config.toml
hidden_size = 96
init_std_router = 0.0182
num_key_value_heads = 1
decay_fraction = 0.301
doc_mask = true
max_steps = 4564
Below are experts of layer 6 (counted from 0) of a mixture-of-experts language model. Rows are named router (the router's row for the expert), gate (a neuron's input weights, with its number), up (a neuron's input weights, with its number), down (a neuron's output weights, with its number) and show model dimensions 0-95. Each number is 128 + 24 x the weight over its row's rms, rounded and kept within 0 to 255. Numbers have three digits each.
Before each expert's rows: "comes after" lists some tokens at least twice as common just before its tokens as in all text; "raises" lists some tokens whose logits its average output raises strongly, later layers aside. This comes from a sample of Wikipedia text that the model never trained on. Tokens count by the router's weight.

# expert 55
comes after: "\n", "-", " (", "|", " \"", " un"
raises: "ist", "ists", "ism"
router:153150092130179175102133092134130152132143161139157129142129134120128102148107144153137096092182112133141099144129133105134134141116103149087118113178149114085134118115126133138121135122154126120122089150143154123102127079107086157135128177103109162109156085089097125168127138100161108138
gate0:132117110128129152111099142074101130104102136127095141128163077145132106121101158155160117119123136135111112110175112086090139134169106153162140113145140133125174114143154139123099114180173154109113110125152121112131118110142114104129127142111150164180118108124125144126120172183112098086
up0:130170122118154095105107137153116100126162117116143114119158102136125184125097116130128174153128166118122121153114197144122103086162132107106157112137151133148102176141093153138121136116136147117166149108126118132100141080138111147139131164138092124157126123134138118123173166076117151092
down0:120129107168112104118108124119118130124111148081125148117141147139137124160100142150160178100115126111162128140098130100140114117115080124066157099116102111085090134121135109142119097135165162084124116157107123149130106097170096148147099173108115138140162127086096102132156140168108124134
gate1:109137137115108194117136076068104138123126156141134092145108160093130106126149141144115151113144132112085137149090170116138121125144123143127144150151137108138151133116113148109081109104135129153138107068147074081128116085093115153142149140133131136126120115143158137092139128116148177105
up1:134103148111115124156137113207115114139143188136125136099179110145095124125143096120119102135115071106106104097144161165116140135138125166119122152106111152131143166145109143135097123142105142156139156156119170104146149125100127136112114074103141151160116124119173151109112117148158114113
down1:166134117166136138115120095117108169106158114119120149142114162093117123094132105162128111111075139150113132097099165102122125141126113179106098134161149129172136145128136129140124072127150151137096108110098109124130139074115172139116154142121166097157123121133154114076134175128124091122
gate2:151146127081128177106113104133105108181137088140109125099136091112131122160067119132110078146146104104132127131144145136132129159136142113148154161150135107118095127138145136105131103102156119123138128144106123072136092052125136147142105111162110149119128142143116142155157130087133150085
up2:149114165125149134134139120091106121151168153121110120100102108106135114134106118099108102125112116079120099120137095103135158094153144125133103141119142097158133100112160086132161095161116113115160111127089129144127077117130110092156156205097083147125121091165134112148134144148108120124
down2:132123212098111124131109143145116132153108121138119122101142115131094126182151149112121160116126122145138106168127125160141175134101126155161107145168113143133127144157167139112142135119123147133102130139083120138142099085143117093163127119113105143081143109163143155143144163070151118090
gate3:153126106123142085122116131128112156134080146149142129127117176128119138160124117109131149157153122140143137142134122114119156099121176157126143090111123126097097125083115177121128134179067144161090149152143152107138155125137104151143148190171101145149143151131152120103150133135120077103
up3:122108096120113140114169114158115160128142100131121179087125106117097147099128132156138149103108129089115135152130100099081132104136120115149128134076153109139196081086167097144117130138117099135108132129132121127142092082143129134135126165154132137100130142098150126161158141105156165094
down3:160137130136134124155178171119148144137101113125126123102178125143147159102176120108130112133151144101144117131129131180124171119139153133112143141097154125134127102166095126132137153140161129149166104139136103137182137065156119132136134166159148114110135150090097118066152104107148133149
gate4:124127108109160140087117087163116120145119142161125141149168162145145107102168120107105082132126085157138114114132162148133096152103126131131097138167124121139132108095130079086112162103190108143100117141119150152146165125103133110146107128163131177121112112162131167106137117103158121129
up4:135140149126097148143126123105106160153152179131132115118128150117132153068091097143145106109098097101102092114144098112147107095150090124061062113105143134128107135125095080144140088191114117110114124119140140134169133114132128125120111110132133137135120117179116140135130111155130139130
down4:117154160150110142134120115096113152152096105090156099142130134116142098154163143156115186117158103104091123122133163117114143126096147086104132127087130109085136095137125123137082115126131129121082090157142158095101110170139087123156138106120108162127131125148150122126121147096185127099
gate5:157159144117154098128111114147168130098121098120117089138111117136132085157127142152172063122097119091105065156158115106117144101160148166119099107122147149134113127111105120135124166163140151122121176141155145117126111086125120117139120163142159135157129151124086120131086139141152156118
up5:166162092166148120151124149137170114121105165139152117140109147112147114110100131138159121129112153131134133110148116123105134141133169102187100107109138123083117099118079129096141124153101161142122133157109082129135095143141143142125127082147175119136104140124059128167112110096152149144
down5:106113100104129140128155107124144128149098130173122109082100119113141154093115115126106174167133122203115126113166118175116102114111107138131128115124092145111153089106143104087145184168117110117154119129129121129120158171114102146127129139174141116148101140112111138165155128170125146116
gate6:110110109130159191146097139111113133119167118144104132147153145086137138090104140135116114106115138107131122185179125122116113184128106110116097121160116108124109130140106157187133144108075159127151112146138109103135119142088174132157079134116108145120133123165118126153136144158160114129
up6:165145102120107101149136145142067100115149121150098121122145150148129114106103124141148103142130133153167157154148098118128066100136131083092148107118122168123131125116086133148114151114129183107156135129154080161135163115136135137088108098138126108150134131100135135130109113130101101062
down6:122155121130144123062092118159147120167108155159122100121085117140119070164128137138085150137123136143128135105120120143135142156104177131136143139117085101137116161146124069113132155124168115145147138128095122123151151106171104154125161130090159139131151154090122080150127126129133161116
gate7:111144132103153140134104115124130121134120097127114076118154111134145096175145157125087150150139071150104127141182109097111143126113132092169123135152143141151120164127096133114091136146153130117152119132202099122079149113158130111123116169105111167109151116140143133127133153135090088120
up7:116145107112109131127163138156132163128140150135173127089137071157126130087095128166116107138118089179090158143157095074148133156107079151108141146129123164143136137101134151144132118120104155100139125085139107148097121108151169157165150107131129145131107102122133143144117115152111162152
down7:104163120104129157114190102126150154168154124121097165181136114128137141131129091136109158127172159147144112106144110177078138136153079111104137152080144118114121121098107102110086177140129100157123134109140122115132097116111114148097131097126121091147166130130127144159129131120108122124
gate8:138100125179138136140075154127161116122144152135146128112166100085070114098097093137091152144129100104119095167159151134172075152105126110150104102133164118147146155142143108153157115160143126136079129140170125133101097111112152122154130135131116157141098126149123136126151134154145114133
up8:106137150138144126126143158088139118118160111108112100134090151073138109106136091127112156142095110149119159131185084134135126147089125130115146118096162118148130141140199108160150118175091128104114132159127094133120111135135111137099152132127161133172153124119164134134143104158166091114
down8:101094117136133120087112102130123088091124147118147097083149166132118115123107161139132149175113143141166120124141068145119093145186138138123150133120133112180160138193140104147171126115115144118114107134141139156163115160094163169146124109148116120122152112128168132131135114104118105135
gate9:163164122120150149155078094156149150149127114136127158126182116125088151116151119114129165122109162087105163131172153142132074118088126131160095065147117121123133128089128113139081092119137098162112139162160140128122155109119134127133126130106102133112130138087134151139128109131104151146
up9:164135170120178123151121159128157150155096096124136140115143112094104087124138122135148153127173143161114136135145114120130113165111092139169123127157105163104081142144073143124146121101095148116140122140107174097124129095159106170114136121124117122163150135182148145156131146155166134118
down9:120145079131146119142146112201096130136114115129113076125116116120133144136119122149079180122121122154118122104132139117124129136123166137160179110125162090126120123137080095169134099146146122153134123168118102113121148157172116129135109106081136135152109160135103086174111120146091137132
gate10:111128131118137142067098133154116156141136146110192120119144128101133125104115150146118162134139150118151125111129172123129138090109174119144131127155134146106118108110084124129136104137197121137114146134131092123135117059102108099115127093130142139171113176080146149158176122145144123120
up10:127100160118147122162150137113106109149123150114115137115129140178114085149143116116092099153111095146124137118100150152120111117140132129152096132092172122130078150122113124092117113179136104157113100092144102143114124157127110112158179108082103133131158087116138131131057166100133138135
down10:126140117141088116110153112095072126157095151107141147140132188106132127147167115127079102105096126131096159141107135088134118136137178114170114086176130105143105101113099164122093143122136141142123088128148128131113151163143105130080099146101144157113133109133114130113117136087116148125
gate11:131162069119148141141157072077101159175112130125170121153127115094163140138121131149118162107157156136085122114134110139142107126130157117120119127136146106116119144143179089102112089142114101126161115148122102134127147132141108140108123154172112167164144133088117156116117108094125171114
up11:097096112110145138090119166107107151087115088130104120136120120123128113163116151128105119120148130178138123169060119136140172115157157137123184169134134100157123113121136111156110142150125098109134141167127078113159143118132120146122132148149128117156130148145136152134150131122105081195
down11:121114127162126138142187137122114079177158156167173135153112134119112073121164134146090141157146163127112163146146153138136132152129105132112133145155138097102147143128160142147129145117123138160098113112157096123155117107152095120077128122168106159131114119096135153162129159123128177149
gate12:113137077140157149177086143104103140118126094160122100181158138099093126094123119154130119133117144141068112113121133161111144119138149120152128148159195076114158118140138113104100124084134144138151120141115112126162119131165140124134099158114140134129150095115127146165172138132097122144
up12:093094151178102166132149137075088099093153149156091157142153105176097165152131141165155119113125125143125126092136097139107123159116131146106095108109153136118101126109184126149119129141108128144135155119121134093129159132123147144151101115116159145099152095129133133102127124098176134099
down12:093154124139097141080123116110150129143156132133129117156138112127165090143120115120147108109134090132147111159118141115107121112065145103110167087131132149112180113139097170128072155165136157127140100157140130141112157113138166133100117152162094137163121142150153120100085145129090103116
gate13:127104108168139111168083156115116105110128173106142131114133156154083134060108160151120100094178161126099097130132101118094132080137092137127115108136162134085135128131144153135133128114144163144134110135125144138132134127161129129125121143151102143132120117106076135124060140113121151091
up13:167161109137074111127114066129109138163169165109126098144096104130095118134098138140145125133114163143108156125126116093122139117157103147120109103124146174098153144133150115087107137107153111104174135108143126144099095102131106158148067092152116155119142127124113155110107123138131145088
down13:104088161139133116072124139136167138156153117139104166148117115096109128159060094109160119148086109139126116157165114114132129125120165144141125116087093139123097126137113136139137090132140154121135161139127138115096110123098118129159109116123168113082194149130155100091123136132110107155
gate14:095102156148135095153145109158144107138089097128150129170134091111148125113108121127124105116155164120115127148138111149126151166089149137114162109151094105107092106149139144138132120169100105157095139102121165122126116082101125131158128110090078139120165121084186133095135115118098134154
up14:155121145126151120168117175118130121127107129106225171104141106112118142133157160160138125147173113112111158118101097124102101131115156127122096150124110106140143128130112149118123151109141107168124137147118157165092138110116136128118145085123094127132106141103148116133189155072131138124
down14:127122162136138154102120130109146105144148145116113141120105123146177104124127137129124130159115091138166130164132067166164134142108153162098114144081102153104155121148125147099160143142111134114129115152109138128103158117098087117160140125073186134123138127114141128099122145135126173058

# expert 3
comes after: " the", ",", " in", " a", " and", "|"
raises: "ier", "unk", "ie", "lo"
router:165148090116136164056091111133133105157134138160101109135138138125086115140152127139144131129154131101161086150143141106091104131110132115096137099145119088115121132114093111125116163110151146143125119120147109119121159078109104094177128138103089120109140137120097157186154096113144101121
gate0:133140101157149143136122114073117149133164116148166128120117135117123113101119076139143111061129107154098142144084121101117111153110110140175136098110103108158149124106155135123122163157143155168109112165125110108166120096114087111157099132150154105117127101118171159129115130131142082106
up0:175074137161160128129129069101151098136145118145132153140165098096118140097110138138078117168111109134120105148126133150137133137130131146119101123116144145182167101129135104162129114153138137083116119101114105117089166127149133115138110092184101155112143101132184127104136122107118134138
down0:122110136132119126142096089157171126145134141108110110093106134105137152165139108159104181123171093138108095114123143116142122132132156092125088114124109100093137096123153114143129141104166152113099117148096083162103115145138121054124133107175140124160143114111134156125134107113180107117
gate1:131143064100157124127153115177139178128139109127136105149104118133111122108109176187153149103119108116110101166106087142152160156108146161109127144095161140138172121109139145136146148126125115121116124142131084128139160115127135147153101133066072116132152131123103152153133124139129147104
up1:160156140089143125157099148126112130125120106123134163104088133119158130106141091083102132118155119149146132126117104146128134135135138142134101199160092146082136101157123140097131123103136108140165146121113132096152086113102057128110145129111128122127087132117142147153151144131143180180
down1:128124118118094146170099113056118090098118152152159111129158120153168129105148107143139144169136157130082119156113144111098127114148156069088120138126120138113124117152157191116135131128109123108149137119109133150125132087107166125125143162148186102145143099123137118136106126094122115145
gate2:111141119114155133122076143146175129086149114120099108101126176096101108146151123120093161117133186134143114140140179135176117113134124115144131088155101070102159144121122127101121135114156126131121105126154185109124120097138121124143134137168145149139175152127114145141104139121169118093
up2:156114141145135088109130125074104106117168113131126125134128130106100096112149150155143141154124102156155135095144154150136125129163120144103135167092131141174132158138145140087131137137115174084148129138118139157095090133109079142112111105125109169155158081141069113167110150132115151124
down2:147093116117087076138111148099113105116152124068097125118109070110142147126190164156147108131102133144175134135170131156152071134073115134120112101155126131118113106139147132117132150125129138109140142110068112149083144129118102119126099155118129140140137115132125118149112124152153148142
gate3:099124101045158137147136117094150112131171117127140129152129131124096147125115097093137122123116109113106117142108127149089077111147107141131155080137161111143088131108132113169050137123125105138125101110138106147099152113121101140153102130123137147133163132139104135141180114135099141097
up3:085153163103099093118140108104150118118119117136142098164120136060170128170157125154091155131132100165140123107140120106109144121098102102149121112094171145128094160099146099128154129169124113103126118119157148108141175138108109145113125145090137122105111114119108157165115093097113133155
down3:072165117152137127120128175125116113101143136115099146111100115141166147161143125101142113159168118138104142114128164096140104146127107117137110148169117109124154093117147082159075140160120121156142132129128161112123160123107152113133151154132129121093083120119150114174140182102099091159
gate4:099152150128158130079125071130099131153150143132119107133130093126095118120116106118122132101128126103093092158112127123116116151131156155127161134146129154090114130124115116110169106176143111175159104086110176112116156105093071144179114149100106132111109146114134165146125124155128103103
up4:133139140141151132151136151163114115082121136129130135134156164095140111134128072154135127124130147069115120143126117106121133113104147143128132096122148084095139134113138139139125139089195117102133129146113116134174136125112126150136130091141095094115157150116149121111198119179171126188
down4:124135111123123107171128107155138143130153123131103122150106131126142121090112105167129137094131155102137144153134098142160137129157144158104096139138140117157160129036155092137121125105181113116160140150100136106147101114098153163139125113128133126125129118117104081133192116074105108127
gate5:125127100096116136150109105142142125173157115129153106136108153098168124112182128096157163126129108138115148147106158130169092060132138104169133130116122145141124124130133153118151098118166160069130139118143134156132136121151176148123118149153153121130141102121163098118112085129115078089
up5:093138132116113148106089098155138138096092132125143109140126133135117108141149120144073089108134131113086150115160140110155113132108160121133149106131113164116088193101148137107150122108119122142093151130143186133129072101103131119143088146125103121149121140155106104103140181079110124138
down5:037108116146153112116151128137132116138124142131158128114154145101101186123146131123139153127127142149070162120124128105089126106182116149147117110137151138151149143122167123134129115107149133155118158123142125145140101156113112133104155112110132134136140103186181120058117144139119146129
gate6:168102127118125127126096131137125125162149138137113130094142101141083096125120141154093160116108081157130117139135148108098114187150123128106147091102135140093158130146139115116159197163144089125125101133125173143115133084079155134137157122146079110137117136121119143124135096116147173109
up6:130122106116144141121155175106094123136114117123145085134140135136103116134117146138151155151112138129102129165130091132126155126083111128147093176134117135171173115152125124182099179128103140098115147051125126124124122112107167101144100150171129162151139106128084135100115129110157101124
down6:145119102160175171144119091156118151117068082125179101101123124092131142136141110159122126091127156158116130131138102142161112058151152098129128109154143121158128083145114109138128112134159130105114161121132133132108117141137185092146128140152144148125135153110120109148139106162098133104
gate7:130145110093099122102134183103159090102156139140108124113112142148146117183101119156114084155135105143135174204134149136118158118151081121140137141143086103159130130103132122129132153140136148181124141170112109103167144119108114131116104146146122124141096078152133153110139119132131138127
up7:102130171123135122123184063137104106145143125124135115102107135122133076147148105151114102165091100135106116155118074107120160136136119150111137124157110090118168125120119143159138133149128122142116141156171130133140125124104054146125133179112156106140147076120146104121146146139111115105
down7:113136090118142147122119172146128159145156139103127129141133137141155121121135108132136136131138142117128132128119143135165151114084137118146153094201095105146093126118135114127167141111131124139146121104088118108076127152101092177089099142126106154137077149112155089192173111133159144136
gate8:129127148131138151122120140153106114170129176115131174116112117133120142148098131129131136146155135117138107147121114113093084102137154190146112139127142061127070109118117138097123167163180152107111103081167155153122099120123154130128120119127102110147103148126100154108125131094107077131
up8:116175103168142132110047129153094110117108128124107144129146142104142158107139075140165175119108164106161130128093138106144095147089151163132160135099153121144126148088121098086115133127124121134129131116134092107122133126145122130125143097113158144129149168134121140147153097074103133147
down8:127139179166121138117145098136118138086119141152141128146149185164152148084137079130149140131088135134091114153127137122160125138124132149102158146133117156100115120128158084098148145181114169070134154117117094119130113132146134133092115091144124109146127151115125145110131139098079083131
gate9:115151136142126129148076089138112112098111136147126112170160104153117077026107123125083124137145118080104144144128135115119100084139145136136132076152142103133104098161108131134081114112118139108101110144136130120095121126150151135119110123118143158118102124116147119143112160109160133111
up9:121145147147153086132110071157137106143147157127140150124139100126125126128089111096134159136157111108141135130089123121166074193138117160140118128116124120105121169139114089126131121124134113134185147079141147079120164152142121133180123124106103138134141154099108151132106127150095118172
down9:100132153152109119149146114121118131120155114132144172123191113119120104115095122139097111172110101107139175109124121124175140124146152147146140181128104148133138131134143138079114076119144144141133125134174122074159146076149133112131121144110125088142129131107097077116098128133081130104
gate10:127084109142139128137095107121167126071138125127155124068102102119128105136142126084151121136185150104092075114142120096108123160107136115126161122183121091163099109180152096116116112116135117123147097123117150097138170131120144130147142113144146153136152118139096127144101109120159129151
up10:119127114139115132106145073171130106124101148127175117114117114123151125119105128150176146170108122163128094149140124122127159137127110150156126126111100092140118116122099110112106064097107137107091122133167110079161134147129095115126161133105114092124130110154087087135143086156108152175
down10:153158135124140159164135119133150125133066104077121135133085164120139108104142151129144110169134135125167117169167107156126122095156156136134153112139109166106152133123089125105130187100123124099113093088098105147133148139156127152116177125119115135129121127148168114142147133129077108153
gate11:155102090102164119162139130131145134175121150141103099138163159108131135139141110153121139105146088076088154196110107154132133116138100102174140111151120120113132131110130118137172138157097130137153118201130136144167130146139128122170135144124067123123123167111129147139116127113135129119
up11:139143099114113172138145152175111090142155150117153131126122156143123143106147177113138125137175149200083107110162098138119174091127157101116125123120111148142137149130115152163124166146128146102129159132130105152129157147125133130157150141149149158165128139143082089161121143145148101105
down11:087097139105105124156125161167118123121118103150116103112158109126096146147094105091151139071153196112116120118173179150164145141122124133159126107134176123118128086127175129158135063124135155122124159150138099118123122132148118128126171128137149111133129109111126113120164122114156136119
gate12:158111138106157143103156075143090114168126147146138128163183134121125156107131127148119126102145100086089117136115152086124131107137120082100148112112149118139080147109146125147146159114147113136134176121114127125092139157145135127119172171127145165084145141130151179150112148123154108100
up12:147111103099141176103135131151149145173110129138151133112155118116132148142151169149160110102148101107141122100131151114164143125155099090122151119147185115114120099070144112112132114115165143110144151126138128097130141164144125120144174090127167189093122139124118149154111158131111150172
down12:137087099147133106130147110114106130152135143138100170118132145117132099167148150115122139096081134133128090084136168127090094122109171106153107148096118130133119119100084101118108120134176139147091141150112111128145117123063088153121174122160099099131132143150122160161142115140111135163
gate13:154169106163125117127103140118109133124133116119154103082133126141138138086143137192103134134137139146153118132087178129124099103145127132143113114145147099174166109127143133168147160092123157177134143117132125114118150087139125133155114113161158098143159099136134110155118089082126074098
up13:135139155117091115166189094095131124152122098125150138162127114125154166154179107133169141126130138151119075092110140156125143075156097148119114108115114144147122133091153113145127096154139130116097129116116121133117124097118106112087122130121154142116153076129143153139111066089110123110
down13:091135138175117113089124145169113117118114127062124136149122142141121120147146094113119149145148110149129130125172152145137139144090097118149089112109078117105160107161126100112125140148153106179128132152124134104109122150159128113169099132113141168109119157171089158175147165139142154125
gate14:159126162093146097117108122108138134166155085143138078095203109124124118171161140174166104133152143130109113123107114103109138099128116105133128118117137084140139134145135132096135141115152128129113132138147149097089157096130111132128106158139165134139185109138115132153153093079146109106
up14:110093127142104162124098156102146140119123102141136149178073155156122156151134107122145132174147082157097140148108098141138128144080101141139093162093139111145129128126127137128103102132158134152104138144090095120161119177092109128134143080117093109131077147121146157098135122146128148146
down14:136155083133109183119138099128117110124099108131164097139135104132172127117095121141095128142125094153114134169145076130141176096179136103087154122118136181092145159067130139104130095117133147154121161139136173124117132115114120130127126136139116136109122097145113139113146104082110105134

# expert 56
comes after: " ", " P", " S", "2", " K", " T"
raises: "ons", "ing", "ography", "on"
router:127116111139134175117103079118167124135099182155157112114160117097115131143107104143143121130151145135131125146163115100149173139080134131091098105137149146108137124101139104093095126123146148135119167115165102164181125105078080145143136131107118158133171106104109132150151129140127157147
gate0:133140149102106142134119131162084089119098155090151072124133129177128070124137121083128130092111130094149093143171119097131098143128111131128097138152119139127169133152084148149112121134092131161123090130117120124168140147168151128141162158158142158146095107147127137139125126101163148116
up0:100148155118102132144136108097085139101147120109119153065108149160169121100104096163126158137118139087151160101113103071119123102163147137158114163078140145115084119122155129087149129123149124112151106096137100110120089103099138146124124100131103130139121121112130100170147130158140123121
down0:137159173148102099130127119105130154145117092157104160106079130130138152101118141127120106138103130127120133105146058113150095132112137127127154172127161132135156080173082196096133141169135122137136123158177129116132151117127124121124114134071099146152139150130138143120155110122135127102
gate1:142113050109124136126105095142056112164101129127148118117126134172151128111127107155113121145127174107085114141115119112135143102131152090113088131137130147131125114146098114108090096102118123147135086126129147107167063125112109106121171117108124115137135118174122121163097126098127146128
up1:079085097094106120150111116110100141082139113130067143141126130120116098134096099144174123159111114091118165127131111115126148158119138114136117131158195116120136108107123112120135137125100135151109089151135055101161119110147098105097120127123120100153155092111155106118149134114123152123
down1:175144147095145101148128114148145120151124125140168115149120137119129094130161080106128122143127126114133138136135148118115101108163091115127081089139091107133111135133075103140138153173138146109139112152136136120162115156165135068097189135136093147106164132115128152104096181123145144111
gate2:129118141119158178167101123125131140102162183153148122176148125120097121152147110140106116136112146136129084111122101115141131154157121144085126160134183109128119112154172126130149109099086144143138094151103110168152089106136150125107129152083127128159124147106141179149119146148161156123
up2:139124136108132134125141144135103111100110111129115095154133126128151108137171151147177138082128085125125133110086133153123149131164132143134150105112108131111070108191164123115103138139125123109110109082089158144084110153100129144101118162139136095142076167118120152128132141166101107085
down2:127122122178105113121107124153118127112143138150108109123096150173146090148148178103096146150153089151108126124114106110156116122113096103133101127142113123118121090154127123113126135140154140111114179124132119129096134124127137102107111110178134129231118144070120119096151118153109113114
gate3:098116105142141143087100160155158154136082134149161117124137127094125089120094116113105146178115135136113073124105134134129104195144121129094109133104115148109104133190115119095092123164122104150128145114140094078147130116108187131140138121124122124110147095138100120105117136145122100117
up3:117148132132116078081145127105145095135128093105109115137142159133142167116141146163094127102137147146116225138115141164149126141115117119170163127148165127091122147132128106127146148135125102139105111134150165148137163142135097120121118124102161105118139159118126162136104110070166142153
down3:146151125108113117154087131070107116105099126146142130121160149140143114138162104113163109115167107096099094134128081144134121116099142154178121111098115114140112113153088109156135149139130136104137138157089078103135114110106129136119109118141098123101099183141132086098107107149167126175
gate4:124124076140104135148123134136159097135128118155128136119118127132091144123090131099119139107165172155100141169187156108133136108075148114117107122126107149111139124091094178123103119120157108088111159090132124140173157139163125169150140140150134164093144092115121131096138139135147147094
up4:167126142116168132162155120099139191111097157135113112181121143169142135150158113111110150077133140120135128146143105129123064146124142121161138129137122137095144126120124155133133139129119095159092111154155138130140107103150120149102123111124131126133134103112098183168113162108108160192
down4:191157099111132170134110138130154102110137122132131105151152091155120099120096119113157118123139165097162138142099139119129140135135094112117086124123106140146110155089163132095123088110089124133129096181140123098142142116134138138072132148206152096106133110122105125099123129137116161137
gate5:116173097117167160123139087132145142122189140141068109135135140136142121125123103134128124084140084109092113168132133092128159182122155152134126131158154064119110140156084140118128132142093107148127146141123116160114167147139120141139155108115126120119106153085136131130168099143130157134
up5:129115192099109119122126088144170124109147139137163161139141128086086138090115111122160114150127155137166106179159133158163101124121085112121152128130139115151143181098115148102129125095122128102130102136160107131181124126095132144126123182147113135168139153147147134126105092125140128107
down5:147143133117168124149163150123106098128114118125144120120143099119134144071109154067158159104128107098192134138153143118150138099122170152133080137114171129124104146116131138117125117171112138095116152151126134103174125107147104152093141152154140079080139110156133122147128144096127104146
gate6:135148107103123192163136116100130129129127085147164145155155081125107150073135108132133174159120158137149143127123118126125128094090139114083103116110145119115125130125093157116140155149144138157080137139120102089106159106111106137145143103127102123081122167088163130104139109120170127106
up6:148100171145122162091137117157116147159099158120105138089175130142120077115113116135089153111124108129121174145166140189112114120121148132148146114114139158099163129114111148113116135064077099117158108156113145134162101121111151097157135168150112141155139132122109112102128129122102134124
down6:127119078144156131115105120170131088099125114180130133163150150102091164111113129110115128132161117125136156097108150121149073146137106115142093184106133135156161171120128125128154097126120125149133113110110084186094091134113132129161161134153113119103098130133159100134101136142121095141
gate7:106150083141122174120113126146132170175095143103160120108127101128101132142155139169134111138155154152132148133137131139116108145137152106177126141139083107125116140109128149148104140101167080098158173149145131139105129127083152117091118134110112088121160154130148141144121066103161125095
up7:114096114123106143124158140064126106131074117150096094135170129138137116115134136168147131114132193114190097092135102117154114084113171137099148117111093134140096090115132127160111150086131166124135151141143136119126148116148120152137120134109143138127164139098142103109101105115164118113
down7:125100143140081120149100131146101176143130142109109124112173115122125117099110113126145094119110062165150146135088128135141096118099132091111126142184086134118147132128111083100085128121165123144154163091117095109149166133160139127093141148123104144136143163095089137135132133120116144101
gate8:158141121136154144154163090153123100125134158145114169103113105117145169129117125112194139114131117118128113111176164119133170111157124157146081115186116122104110160122143110100116198153106084128138133171144123109170127115099119113155122110135146133116115142088140104133140125111139112134
up8:138106104097111080143123118146136144125140086146110122155128183103091101120121130135139127157142119101142137147136070153139123183178096125142124170115110194119100118125129161138135073110125142113121122111126138110131134145129093116105154143088120133142141104163072143151115138141166147113
down8:128103096149099089116165117150111118117114101137105113151153167114120104097098142162086077102146111125114091131141103114180123116142091117120079126117137138169070123123104119138118128136155079165089128106099104104141110082150126123115142111136149121131147142115090107147127122138138142170
gate9:127112143123133158105161055158139084139121127130117136144149145164132130089147141137144117107127150111138136127159124127153114097125119132124097122109102156106130123134131128143080115120175149154141134150131085176123115146070089170177157146144127141134155088119131110111154099077132109088
up9:123123125106138118149147090129101126135152127131093079123055146112131096126186137103153128139113106113101102079119088166127146165148113130098139114129118173072128098109122155136122116119155126157119140141122145089104142085146139146119137142105113128103128098126128122127167166169128146169
down9:110112117110160130135071134175140108155107099106102122117130105151081126109147128101151133147116155124170132119127122142165182155125163112092085171148151113131098168132139126140165176121095148116113152153093155135096130142156127118107096103113116104149118105132142125178094116133119141106
gate10:168115116135142186138122129114162135118133137154121134129079115106144123151081101150123095130131142148155128121147118081131135134137130097139087158160166117117103141146144154093120172148081062120145132122154128116127090140099120156144119140138111130116114070099090148136096120145158168145
up10:083141101121130107135111128159107136097165119114111140172153175122131114105144147109152103148135132142133129151121182162118116119142144140129155105132085081121122132123126106147111108125150143152090072143124130107149105105132143061156083109068116118144095127143095135126135134093098131092
down10:138127113113097167114105131231133157117147070124115140150123149131174085163126154090151127133148125092128140122139133146127163125160119151104117105110133083107155142088137154164147135096148156109103124147140140113129137110118137124131098105105132139159110137121132139108136083153141107155
gate11:104099107137147174127145169106109153081135161121121129104151189122102153114135161149138116121141092104127095172110141134127129120105142128099064159120125129131119172174134119117137108122143188143141148128109115107174094131107114171117107118139145136156147120127100117118138115154126130076
up11:208130145135120180156106108153126120094159126154134121122104128121094129133150135141128116165147130129130155119146163137141128086129140085090121155125140123144142072162183171140141160124159147136155121130091105124154134168154108147128141149120161087150134123108131094154114138091135104123
down11:116105138137130125119143085102106142134096159126152116153151124127116132142139159114151147151122081161103123143159134113119120135109134138157141141110097186137138140165127095129108145147156114136134111158138139129082110139082125111114081134123143111119223132169119156074127174139132108103
gate12:129166121143138181133123070098183105113094118131156133147145109103143139148109157164097117178121127121116121145110124157132114145095142133129130109128106099120158142153138138079141155154143161136110141116137095130155096078166114124121164114094109135103149129127144117080133128104106132066
up12:117127114110149114195103115093135155103143168133094130119122100125145107097132121141150115124106167171097090145133123129185134109104135108142164142142149122104159131149106156143139135107156174148176108135160144118117142147148149146090132166156096103115079118107135106134104104163128101105
down12:144098147170123142137119146151141101113116108109155125126095131141114170142099151136117131116137165109124173179159081089118134141159141127114147165149140114120148124125121104144122132107152159094125076164101101137136113087112140062157164113119138164122116161117079104119137124125084143115
gate13:152101133067130110099143102150111140130119137149132116112161106118174084098097132087077095116124120089105113158105168113158145093136137136110111139136156095130135163110160083105130137101155162126093157134151121140145094088114163123106116155123094130127112147157143159139104134156127129146
up13:108125153139095134129161155110099155123115133093177150099134168125178123096134145145129112168117146120125132080103133136124129117155114171136111140124103125136117133109145130160106117144159135166070164173123094171144120105084126145098142176138112082145150133136142095143147131136134173117
down13:106080134095120126136183138102105091095128140141136165156083095155100145133096117131082106089111110124105117145117141123142148137143107134175117126155142136137116098178144171130097065104137116109126156127150103125137116142127174114164108122095113102127114105101080144125136131113120140108
gate14:163151089158057116138118104085140142131095130147092134129152095080093076091110126137159109148165104109090106126130121159143133152100132108159107130127152097105151139104171114113153134137135122150159154128138174134105115131094134100117147165110133130101172122145132149130123124106126117140
up14:134123131170147110113093132132104126142108131151140127127144099138154133090108127136099107180145113123101133117128162118195124109174116129112107142161162149110106144124147108190093095133106135163163117126108105129138120124136163143133093135117105158148155165151154129136126138059174125098
down14:098124088104133120127114143149146127130116140130104158124151094088176073138116103127168132154101120105149103114164154128117128138116144144111151135073062171097147155136146145089140152132104130111101111127114150129124151101141104136129108134156137125125156099159160142179121098131185145137